Experts of a small language model.
Size: 13 layers, width 320, 84.1M parameters.
Experts: 48 experts in each of 13 layers, 112 squared ReGLU neurons an expert, a softmax router.
Below are experts of layer 8 (counted from 0) of a mixture-of-experts language model. Rows are named router (the router's row for the expert) and show model dimensions 240-319. Each number is 128 + 24 x the weight over its row's rms, rounded and kept within 0 to 255.
After each expert's rows: a language model's description of what the expert responds to. This comes from a sample of Wikipedia text that the model never trained on.

# expert 19
router [145 129 161 116 132 165 161 119 139 140 152 144 112 137 103 135 129 128 118 114 112 105 140  84 103 108 146 137 119 172 154 162 134 177 136 113 102 160 117 153 148 130  94 129 141 131 126 108 178 172 103 142 145 124 123 144  79 107 152 127 124 136 110 126  89 147  99 151 113 115 137 103 120 133 114 148  55  98 122 145]
It responds to: First names and direction words such as James, Mary, west, north, plus word endings before of, in military and biography text.

# expert 29
router [130 144 152 119 146 178 131  86 136 126 162  92 111 132 116 122 133 160  89  97 114 125 148 147 133 162 100 154 136 157 141 167 125 179 130 110 136 138 140 164 182 132  92 121 120 130  92 170 183 152 102 166 141 124 156 161 121 109 136 137 132 120 144 174 141 113 156 131 130 131 125 114 102 120 138 144  89 112 121 143]
It responds to: Pipes and colons after dates or scores in tennis and sports result tables, plus capital letter starts like C, B, Ret.

# expert 8
router [121 131 130  86 130 171  87 107 130 129 158 126 126 124 115 107 137 138 122 127 133 127 154 120 134 151 140 141 127 138 132 131 103 196 103 147 100 131 109 158 160 119  91 158 119 110 107 144 178 149  85 153 138 111 113 174  97  82 117 114 173 144 122 160 141 140 102 143 126 132 141 127 108 125 100 131  92  88 125 155]
It responds to: Periods and line breaks ending sentences or headings, sentence-initial words like The and On, and squad numbers in roster tables.

# expert 41
router [ 97 151 105 137 131 163 126 129 110 154 143 120  97 126  70 129 142 136 127 131 136 111 162 157 121 129 126 158 123 155 124 157 138 149 110 151  92 124 126 155 151 131  90 110 142 118 114 104 155 117 118 169 144 169 129 180  93  98 128 106 171 153 141 127 124  99 133 111 147 115 136 121 128 183 115 161  79  69 129 165]
It responds to: Pipe-newline ending a table row after a record or score like 28–44, in NBA game logs and statistics tables.

# expert 38
router [128 116 140 105 151 191 137 109 142 120 156  85 108 141 102 117 139  94 125 139  83 134 125  76 101 129 114 115 133 129 144 166  91 184 132 132 102 169 139 178 153 112 107 128 131 123 149 132 186 149 130 164 142 113 127 166 130 101 112 137 173 177 135 142 113 103 119 138 111 111 113 106 127 120 127 166 109 124 120 151]
It responds to: Digits in years, coordinates and table cells, plus pieces of place and personal names, such as Cebu, 1986–87, -ington.

# expert 33
router [117 136 147 117 114 151 145 113 146 163 186 143  91 114 109 148 108 111  94 129 102 114 156 104 140 134 148 117 146 155 161 146  77 166 118 121 120 115 131 173 160 162 106 121 129 113  95 121 163 143  84 177 150 121 109 171 118 132 105 138 166 158 147 132 107 131 116 138 120 105 132 125 113 136 104 152 140 118 142 172]
It responds to: Middle and end pieces of Spanish, Portuguese and other non-English names and accented words, like Integr-ada, Ol-med-o, Aristób-ul-o.

# expert 47
router [131 120 155 117 170 147 115 143 106 129 175 135 102 134  86 136 133 117  97 132 110 149 154 122 113 115 101 125 125 172 132 122 113 165 111 128 116 127 162 170 161 122  88 137  93 118  91 107 160 175 120 121 180 128 157 189 103  83 125  94 141 156 137 154 104 123 129 152 125 125 108  96 101 139 107 150 126  99 116 142]
It responds to: Lone spaces and separators before numbers in tables and lists, such as vote counts after candidate names, coordinates, and list line breaks.

# expert 43
router [136 132 152 115 112 190 146  99 136 119 157 129  81 108  71 103 128 112 117 128 110 124 141 108 120 138 158 148 152 136 106 139 106 168 117 136 130 132 136 173 164 146 124 153 120 119  94 109 186 160  98 135 164 124 112 172  91 120 126 111 145 137 131 155 119 149 106 135 112 149 135  98  96 109 126 147  92  90 138 137]
It responds to: Cells and digits in statistics tables and coordinate-heavy geography text, such as zero goals, percentage ranges, plus capitals like C, M, S.

# expert 46
router [141 167 104 122 119 166 104 132 113 127 121 110  88 123  97 139 151 122 110 158 126 120 162 105 128 123 169 132 150 148 141 175 105 142 123 107 104 123 171 183 157 112  90 115 152 110 111 127 161 154 100 182 144 150 137 171 123  92 142 131 149 134 138 185 105 113 110 145 125 103 145  93 143 149 139 151  89 115 117 198]
It responds to: Dashes and digits in year ranges, paragraph breaks and section-heading words, such as 2019–20, (1996–99), Biography, population, election.

# expert 2
router [152 131 138 125 134 130 114 137 170 116 135 142 111 141  63 132 139 140  74 119 119 114 172  99 117 144 140 136 140 162 117 121 100 193 111 135 115  99 153 153 147 137  85 124 129  80 126 133 168 143 113 181 168 122 126 174 113 125 132 135 148 155 147 112 110 122 126 122 150 128 140  98 109 106  66 188 107 145 128 133]
It responds to: Inner word pieces of proper names and terms, plus last digits of years, such as Turkey, Venetian, dosing, 1965.

# expert 27
router [150 144 124  94 103 156 120 130 125 143 153 128  88  85  97 131 130 125 124 180 121 122 133 125 127 102 119 120 106 136 129 154 113 181 119 121 109 133 141 126 155 134 107 149 128 127 125 119 204 155 109 140 147 112 140 161 103  87 155 143 156 172 169 153 129 133 109 107 142  91 118 103 154 114 151 117  99 116 123 138]
It responds to: Leading digits of years and table numbers after a line break or 1, plus inner word pieces like lish, ural, ively, established.

# expert 15
router [137 145 148 105 106 131 134 135 131 139 157 153 131 139 103 112 148 134 128 116 103 141 137 130 103 126 128 131 108 160 139 152  96 166 102 142 108 133  97 184 145 128  98 118 146 143 103 130 144 138  90 116 157 120 139 128  87 124 167 148 168 154 122 146 146 135 128 152 113  92 139  91 132 118  86 154  98 121 117 126]
It responds to: Word-final pieces and punctuation closing a phrase before and, commas or the, such as ated, ured, ots, plus decimal points in coordinates.

# expert 37
router [103 156 130 135 142 159 132 129 158 116 147 138 105 106  93 116 143 115  76 139 124 126 160 123 140 130 113 129 153 172 130 124 109 181 108 108 121 158 155 145 169 129 123 116 112  96 118 124 128 162  70 141 149 131 128 178 122  84 145 153 152 157 140 157 124 141 148 128 119 119 114 128 107 122 112 162  79 113 128 174]
It responds to: Conjunctions and discourse words like however, because, but, they, plus section markers and list numbers in sports biographies.

# expert 16
router [103 152 125 112 115 146 122 130 105 115 150 145 122 109 109 116 143 114  85 150 124 120 146 138 104 131 112 141 115 139 120 155 142 158 128 127  94 122 112 171 144 138  91 119 103 133  79 118 175 168  82 118 141 136 153 166 116  93 130 138 150 182 148 136 126 122 148 131  92 101 144 154 102 141 135 159  87 106 149 152]
It responds to: First fragments of names and words after "of" or "the" (T-ripuri, S-usa, contin-uing, hypod-erm-ic), plus commas and periods.

# expert 10
router [145 131 132  86 125 166 121 128 130 121 125  89  77 115 118 121 121 118 113 106 104 138 164 126 130 115 128 142 145 145 141 153 132 174 112 118  88 118 120 220 177 127 115 149 121 169 127 106 164 122  83 145 155 141 124 133 105  96 164 107 155 146 133 127 120 126 104 133 131  91 147  91 130 108 102 149  84 144 164 142]
It responds to: Word pieces inside personal surnames and ordinary words, plus table digits, such as Robredo, Miller, Commanders, systems.

# expert 40
router [141 116 112  87 149 133 134 123 113 116 175 140 104 125 118  91 128  91 111 116 106 141 196 127 111 144 133 141 152 163 154 176  90 162 129 107  96 126 143 174 176  99 111 143 123 123  94 100 189 135 111 118 146 115 125 144 101 100 130 122 147 164 148 155 120  95 146 140 138 116 131 114 128 136 102 167  81 121 149 138]
It responds to: Ends of names and brand words (Chevro-let, Tan-ak-a), closing parentheses before line breaks, and pipes or digits in rankings.

# expert 25
router [107 162 130  94 155 174 145 133 126 149 179 151 107 147  98 118 123 137 113 152 117 154 160 111 127 142 102 154 144 133 152 110 119 163 126 158 136 158 122 167 169 138 104 120  96 119 121 118 170 155 134 170 151 109 159 139  79 100 128 128 159 120 114 151  84 144 125 140 106 134 124 103 125 133  91 161 123 102 143 157]
It responds to: Pipes, spaces and numbers at the start of a new table row after a line break, such as | 14 | Estonia, plus percentages.

# expert 42
router [121 144 128 136 139 185 126 125 104 157 137  99 112 116  80 127 120 133 103 142 113 160 144 101 113 131 135 137 155 132 156 157 148 158 136  89  93 105 127 142 157 107 107 155 134 139 118 164 159 144 101 143 121 120 110 167 107 114 131 118 126 156 159 147  93 128 110 115 109 106 103 141 144 119 129 147 108 111 114 149]
It responds to: Ending pieces that complete words and first names, often before commas or of, such as Denise, especially, manager, stages.

# expert 3
router [109 152 109 119 111 181 147 125 106 133 152 131 120 109  98 133 137 123  84 110  88 135 142 119 126 143  92 151 153 157 146 139 105 189 118 116 107 126 156 169 148 130  91 126 125 103 115 129 181 156  92 177 154 138  97 171 131  88 137 109 127 129 152 134 104 136 134 150 101 113 135  81 151 127 103 135  96  96 139 139]
It responds to: Final or inner pieces of split nouns and verbs after a consonant, such as ission, areer, ank, ail, ause, often in military or aviation biographies.

# expert 21
router [150 152 123 112 145 175 126 108 137 142 151 112 123 125 109 110 139  90  86 150 137 120 106 100 116 139  89 109 154 181 146 154 109 154 102 141 105 141 108 153 136 175 105 113 131 122  95 115 196 152  90 163 145 117 135 185 115  89 150 158 166 169 147 132 123 138 129 146 102 137 114 122 138 136  82 147 101 100 147 114]
It responds to: Pipes and row numbers starting or separating table cells, heading equals signs, and word fragments in taxon names and prose.

# expert 9
router [126 127 156 113 152 156  99  82 111 130 156 161 117 131  89 124 136 155  68 110 120 105 138 100 116 173 135 148 139 135 131 176 100 157 134  89  77 103 159 162 160 112 108 151 106 113 121  96 168 142  91 137 159 130 124 140  96 113 126 134 164 151 134 115 110  87 155 142 143 121 133 150 129 144 103 155  89 141 136 144]
It responds to: Pipes after shirt numbers in squad tables, the second year in ranges like 1938–39, and of, from, time in sports text.

# expert 24
router [ 75 140 121 135 146 145 115 117 141 146 126 157 125 149 107 127 147 117  94 108 124 111 157 122 134 136 127 118 160 185 129 132 108 127 115 123  94 115 160 137 191 101 136  96  88 118  99 103 167 117  75 135 130 147 133 122 128 129 124  81 109 101 107 131 105 142 111  98  95 142 118 159 104 132 112 123 109  94 171 151]
It responds to: Common verbs, auxiliaries and prepositions in running prose, such as was, had, be, to, on, from and would.

# expert 20
router [123 128 124  86 109 183 150 119 123 154 130 118  94 136  90 118 146  81 105 124 122 151 162 123 108 102 151 109 151 144 152 144 107 174 104 135 136 133 139 189 164 112 122 133 129 118 103 121 162 162  92 142 132 127 110 154 104  95 115 148 150 138 109 149 125 123 107 148 145  98 129 125  82 138  96 155  78 107  94 160]
It responds to: Closing word pieces like -ology, -berg, -ing, -ics, -op, and "include" or "remain", often in taxonomy or technical text.

# expert 23
router [115 103 145 105 160 184 141  86 143 146 161 114 131 123  89 132 121 116 120 101 103  96 151 120 136 150  88 144 129 161 144 138 135 158 122  97 118  95 137 146 174 119 116 138 108 127  99 141 158 158 108 164 161 106  95 157  98 132 110 143 173 143 147 111 133 124 145 130 111 125 122 119 120 132 101 134 103  96 136 178]
It responds to: Short pieces in proper names after a capital initial, such as k, w, s, land, Town, down, back, as in Township, Virginia.

# expert 28
router [142 124 136 116 149 192 145 129 141 170 135 116  96 143  96 121 116 117 127 130 117 147 148 123 120 156 130 128 138 128 155 144 132 173 123  96 136 133 126 197 192 106 123 128 123 136  98 126 163 164 107 140 114 124 119 146  85  62 127 125 157 164 145 131 116  96 133 137 125 109 129 161  85 150 104 141  96 131 134 134]
It responds to: Commas, "and", "of" and "he" in prose, spaces before move numbers in chess notation, and fragments of Arabic or Turkish names.

# expert 14
router [111 142 150 110 122 170 113 138 129 135 138 114 122 118 112 152 142 115 131 101 106 123 132 111 120 126 113 138 118 161 157 168 109 192 158 117 115 138 158 193 165 135 126 130  90 139 112 142 149 146  85 153 151  97 117 150 105 110 128 130 164 157 150 147 133 113 154 125 114 112 141 114 106 159 104 176  91 103 105 155]
It responds to: First or second pieces of uncommon words and names, plus the second year in season spans, such as monosaccharide, Taxonomy, 2012–13.

# expert 36
router [111 143 160  92 129 146 149 102 150  95 164 117 109 112  87 101 141 127 107 111 122 118 142 141 124 104 131 151 121 154 139 131 110 147 118 148  90 118 111 139 161 138  56 110 147 123  97 146 161 152 100 145 154 137 120 161 103 135 129 163 109 139 140 141 121 147 112 171 128 112 106  77 106 133 118 147 121 104 141 160]
It responds to: Single letters or first syllables opening a word (ra-p, o-p-inion, re-bel), plus people, women, and digits inside table numbers.

# expert 0
router [113 108 128 120 115 167 136 103 139 137 144 134  98 120 107 115 144 135 149 151 115 137 129  99  94 140 143 139 172 164 143 145 101 157 106  98 111 113 147 135 149 139 100 116 173 153 123 139 164 155 123 154 155 112 146 173  97 124 175 176 149  95 117 144 122 123 135 125  94 147  97 109 136 106 104 156  99 103 125 111]
It responds to: Pipes, spaces and digits in Wikipedia tables such as scores, dates and attendances, plus years after "In" (200'3').

# expert 5
router [137 160 148 121  94 166 147 107 124 107 151 143 114  98  83 115 125  96  99 153 113 143 132  95 105 124 119 163 149 160 148 153 128 155 112 140 114 121  99 155 159 122 103 132 129 134  98 120 163 161  85 172 164 113 138 175 117 120 140 134 124 164 147 107 104 115 133 153 117 107 106 137 134 122 101 158  67 115 135 155]
It responds to: Loosely defined: single letters and word pieces like v, vi, ivision, w, and year digits in tennis navigation lines and biography dates.

# expert 13
router [105 164 125 125 126 175 138 134  86 129 174 121 103 141 122 109 125 114  92 121 101 104 116 117 137 146 139 161 126 139 138 144  97 167 106 134  90 114 156 120 165 152 114 103 155 164 126 133 173 150 129 160 179 101 114 154 114 152 119 121 159 124 144 142 150 116 130 153 139 115 131 136 142 150  76 168 112 109 181 167]
It responds to: Slashes in footballer career lines like Palanga / 32 / (0), plus first letters of place, taxon and author names in infoboxes.

# expert 31
router [133 158 124 131  98 148 145 122 123 149 162 114  97 126  54 105 116 118 124 113 138 127 136 106 125 136 110  98 140 137 144 159 102 164 113 115  98 111 130 161 158 154 100 112 134 132 125 112 175 135 123 171 137 125 111 177  70 118 140 128 149 121 138 117 123 119 132 117 110 140  87  95 141 102 113 150  74 100 137 144]
It responds to: First token of table cells and names after a bar or of, such as Canada, Michael, Prod, plus quotes and digits.

# expert 7
router [113 143 162 131 140 138 165 128 133 183 146 110 111 123 106 152 119  84 102 136  77 123 125 118 116 139 115 123 122 156 137 156 146 171 103 121  91 109 163 153 184 116 120 128 122  84 127 124 161 115 107 122 139 108 177 175  94 126 182 123 159 135 139 122 109 103 115 142  96  88 125 140 153 150 115 149 117  91 138 177]
It responds to: Past-tense verbs after a subject or heading, such as found, sold, built, received, plus inner word pieces like arri, te, in.

# expert 18
router [104 159 162 127 109 139 111 116 122 135 161 104 110 130  86  98 117 143 116 113 121  92 130  91 138 137 132 129 132 123 139 146 124 164 136 112 124 130 115 177 149 131  99 151 131 134 120 101 140 135 107 138 138 134 147 153 127 107 121 115 139 170 147 165 147 150 127 145  95 119 128 100 128 118 117 162  75  94 122 143]
It responds to: Nouns and word pieces after the, a, in in music, sports and chess text, such as music, track, percussion, career.

# expert 22
router [ 86 141 141 113 139 139 149  96 107 134 166 129  88  98 114 115 128 124 125 138 136 120 147 110 116 132 140 144 114 128 137 153 122 169 126 110 104 119 141 141 201 115 100 135 108 135  94 131 191 179  97 125 173 139 104 161  90 103 125 127 151 142 144 122 111 162 119 132  98 153 134  94 142 137 104 147  73  99 119 156]
It responds to: Capital initials, digits and punctuation in tables and infoboxes, such as UTC+, Website colon, initials like J., vote percentages.

# expert 39
router [128 128 143 128 139 147 159 128 124 140 137 129 124 164 110  84  97 119 153 117 136 118 134 122 115 156 107 119  94 121  89 168 122 126 121 101 143 168 149 156 149 174 135 126 133 166 110  96 155 134  94 132 122 106 151 175 103 134 155 109 115 136 144 129 123 142 106 115 152 133 110 114 114 133 133 136 117 130  79 168]
It responds to: The, a, this, first, second after prepositions, especially in sports season narratives, plus third digit of years in lists like 2011.

# expert 35
router [140 121 122  80 121 146 119 103 145 127 168 127 117 102  93  99 126 118 108 130  79 128 145 102 136 151 111 139 134 159 139 162 110 161 124 116 111 133 144 130 155 108 114 145 127 142 105 126 173 125 114 162 151 101 100 166  94 109 142 134 146 150 159 154 134 149 138 146 122 176 122  77 101 125  87 154  74 125 138 162]
It responds to: Bar separators and digits in score and result tables, especially episode and sports tables, plus pieces like ummer, Best, Euro, Austral.

# expert 44
router [146 146 117 104 129 183  97 136 135 140 157 127  91 137  91 130 123 115 105 133 112 141 151 103 129 114 112 124  78 157 161 149 103 166  95 122 102 130 146 141 158 140 115 140 134 110 129 119 165 141  91 162 138  95  99 174 118 106 143 140 176 136 150 140 104 123 107 116 158 122 119 132  92 127  82 157 114 110 112 163]
It responds to: Inner pieces of proper names (Profit-l-ich, Calv-ary, Saor-view), plus spaces and digits in sport and score tables.

# expert 17
router [136 112 111 146 122  78 117 149 125 116  91 127 156 131 172 149 121 143 158 132 152 131 104 149 138 122 139 114 119  96 118 102 150  78 144 138 154 130 113  86  83 129 165 128 136 132 153 133  73  97 162 102  99 135 129  88 157 155 116 132  98 103 115 109 142 126 135 112 142 136 133 149 142 124 157  88 173 157 129  92]
It responds to: Catch-all for ordinary words and word pieces plus digits in table rows, year ranges, ISBNs and minor planet numbers.

# expert 1
router [180 121 120 104 132 157 147 111 131 146 152 136 105 122 107 130 168 105  97 140 105 130 136 137 106 107 143 183 117 129 123 142  85 170 115 115 124 128 128 157 148 138 116 107  99 125 125 139 181 161 110 154 134 149 130 166 112  92 143 101 141 137 162 132 116 115 128 174 124 136 134 112 119 122 109 172  71  88 102 173]
It responds to: Year and date digits after a dash or colon in ranges like 1990–91 or 2020–21, plus capitalized name starts like Ben, Se, Tur.

# expert 6
router [155 154 135 128 121 163 174 119 145 139 192 133 125 114  87 115 146 145 138 122 100 103 177  91 107  98 132 131 148 146 165 176 135 168 137 151 100 152 120 170 166 107  64 135 145 132 121 125 152 143 101 128 139  99 112 147 102 111 144 144 155 145 154 117 115 151 112 150  99 118 119 131 122 115  95 182  92  93 130 123]
It responds to: Word pieces and digits in sports career text and score tables, such as Triple-A, tennis scores 6–4, season spans 1994–95.

# expert 12
router [135 147 124 140 121 187 121 106 120 140 147 114 109 110  70 136 128  89 106 138  95 123 121 123 136 115 141 145 147 148 154 143 106 180 131 109 128 129 156 189 122 126 132 117 133 111  90 158 168 153  72 133 139 146 145 173 105 121 139  84 134 146 142 161 147 153 113 149 102 106 119 114 125 125 100 174  69 108 128 145]
It responds to: Inner pieces of ordinary words (disap-pe-ared, s-amp-ling, Amer-ica) and second halves of year ranges like 1915-19-1-9.

# expert 30
router [154 132 168 123 154 155 129  89 120 149 163 125 118 113 112  93 113 111  83 128 108 123 137 116 140 161  93 138 147 186 134 132 122 198 106 110 132 120 139 186 155 147 101 124 114 126  93 109 163 180  96 152 167 140 145 169 100  88 171 140 145 152 126 135  97 116 152 143  94  93 127 113 129 120 106 147  70  94 108 155]
It responds to: Inner pieces of Latinate words, plus spaces and commas before years, such as Faces, participate, division, September 23, 1943.

# expert 11
router [144 140 127 102 110 147 119 115 136 144 150 134 113 125  88 107 169 127 127 136 112 129 143 106 113 152 103 147 161 146 173 170 132 183 123 126  89 115  99 150 166 121 112  87 108 134  94 141 221 161 118 159 122 111 118 135  88  83 127 151 146 139 119 158 134 161 138 150 117 120 145  96 135 149 115 173 116 115 135 130]
It responds to: Digits inside years, dates, scores and vote counts in tables, such as 20'1'7, 1'8'–16, plus odd name pieces like uk.

# expert 32
router [125 122 137 122 141 164 133 112 130 119 159 170  97 122  98  99 124 147 107 153 110 145 135  88 125 134 101 134 134 134 126 164 129 148 105 139  92  89 151 147 186 145 128 117  98 139 110 115 166 145 112 125 166 137 122 161 148 106 128 106 158 150 126 140 129 162 127 116 140 149 119 118 115 141 130 168  94  70 141 143]
It responds to: "whom" after "with wh-", agent-noun endings like -er and -ist, and "as" and "only" in biographical prose.

# expert 34
router [141 128 146  97 123 196 117 125 139 117 153 129 101 131  86 111 129 138 122 154 101 129 171 125 131 131 104 129 131 168 115 159 103 170 133 106 108 115 164 151 177 119 114 130 122 133 108 141 180 100 101 156 116 129 138 142 105 151 149 114 128 117 132 159 101 164 135 129 130 142 113  92 110 143 116 165  86 114 126 127]
It responds to: Spaces and row ends in tables and headings, plus word endings in technical prose, such as precisely, cortical, squad numbers.

# expert 4
router [117 126 121 119 138 153 142 102 141 128 170 112  99 130 101 124 146 121 114 122 133 143 172  92 108 127 125 126 145 163 119 155  97 185 136 124 133 156 114 142 174 111 136 130 119 144 103 147 160 146  83 140 152  97 132 179 114 123 103 141 136 178 151 164 117 119 124 152  98 104 137  99  87 124 113 144  92 108  96 162]
It responds to: Country and foreign-name fragments in tables (U-k-raine, Jindř-ich), plus "the" and "his" before nouns in prose.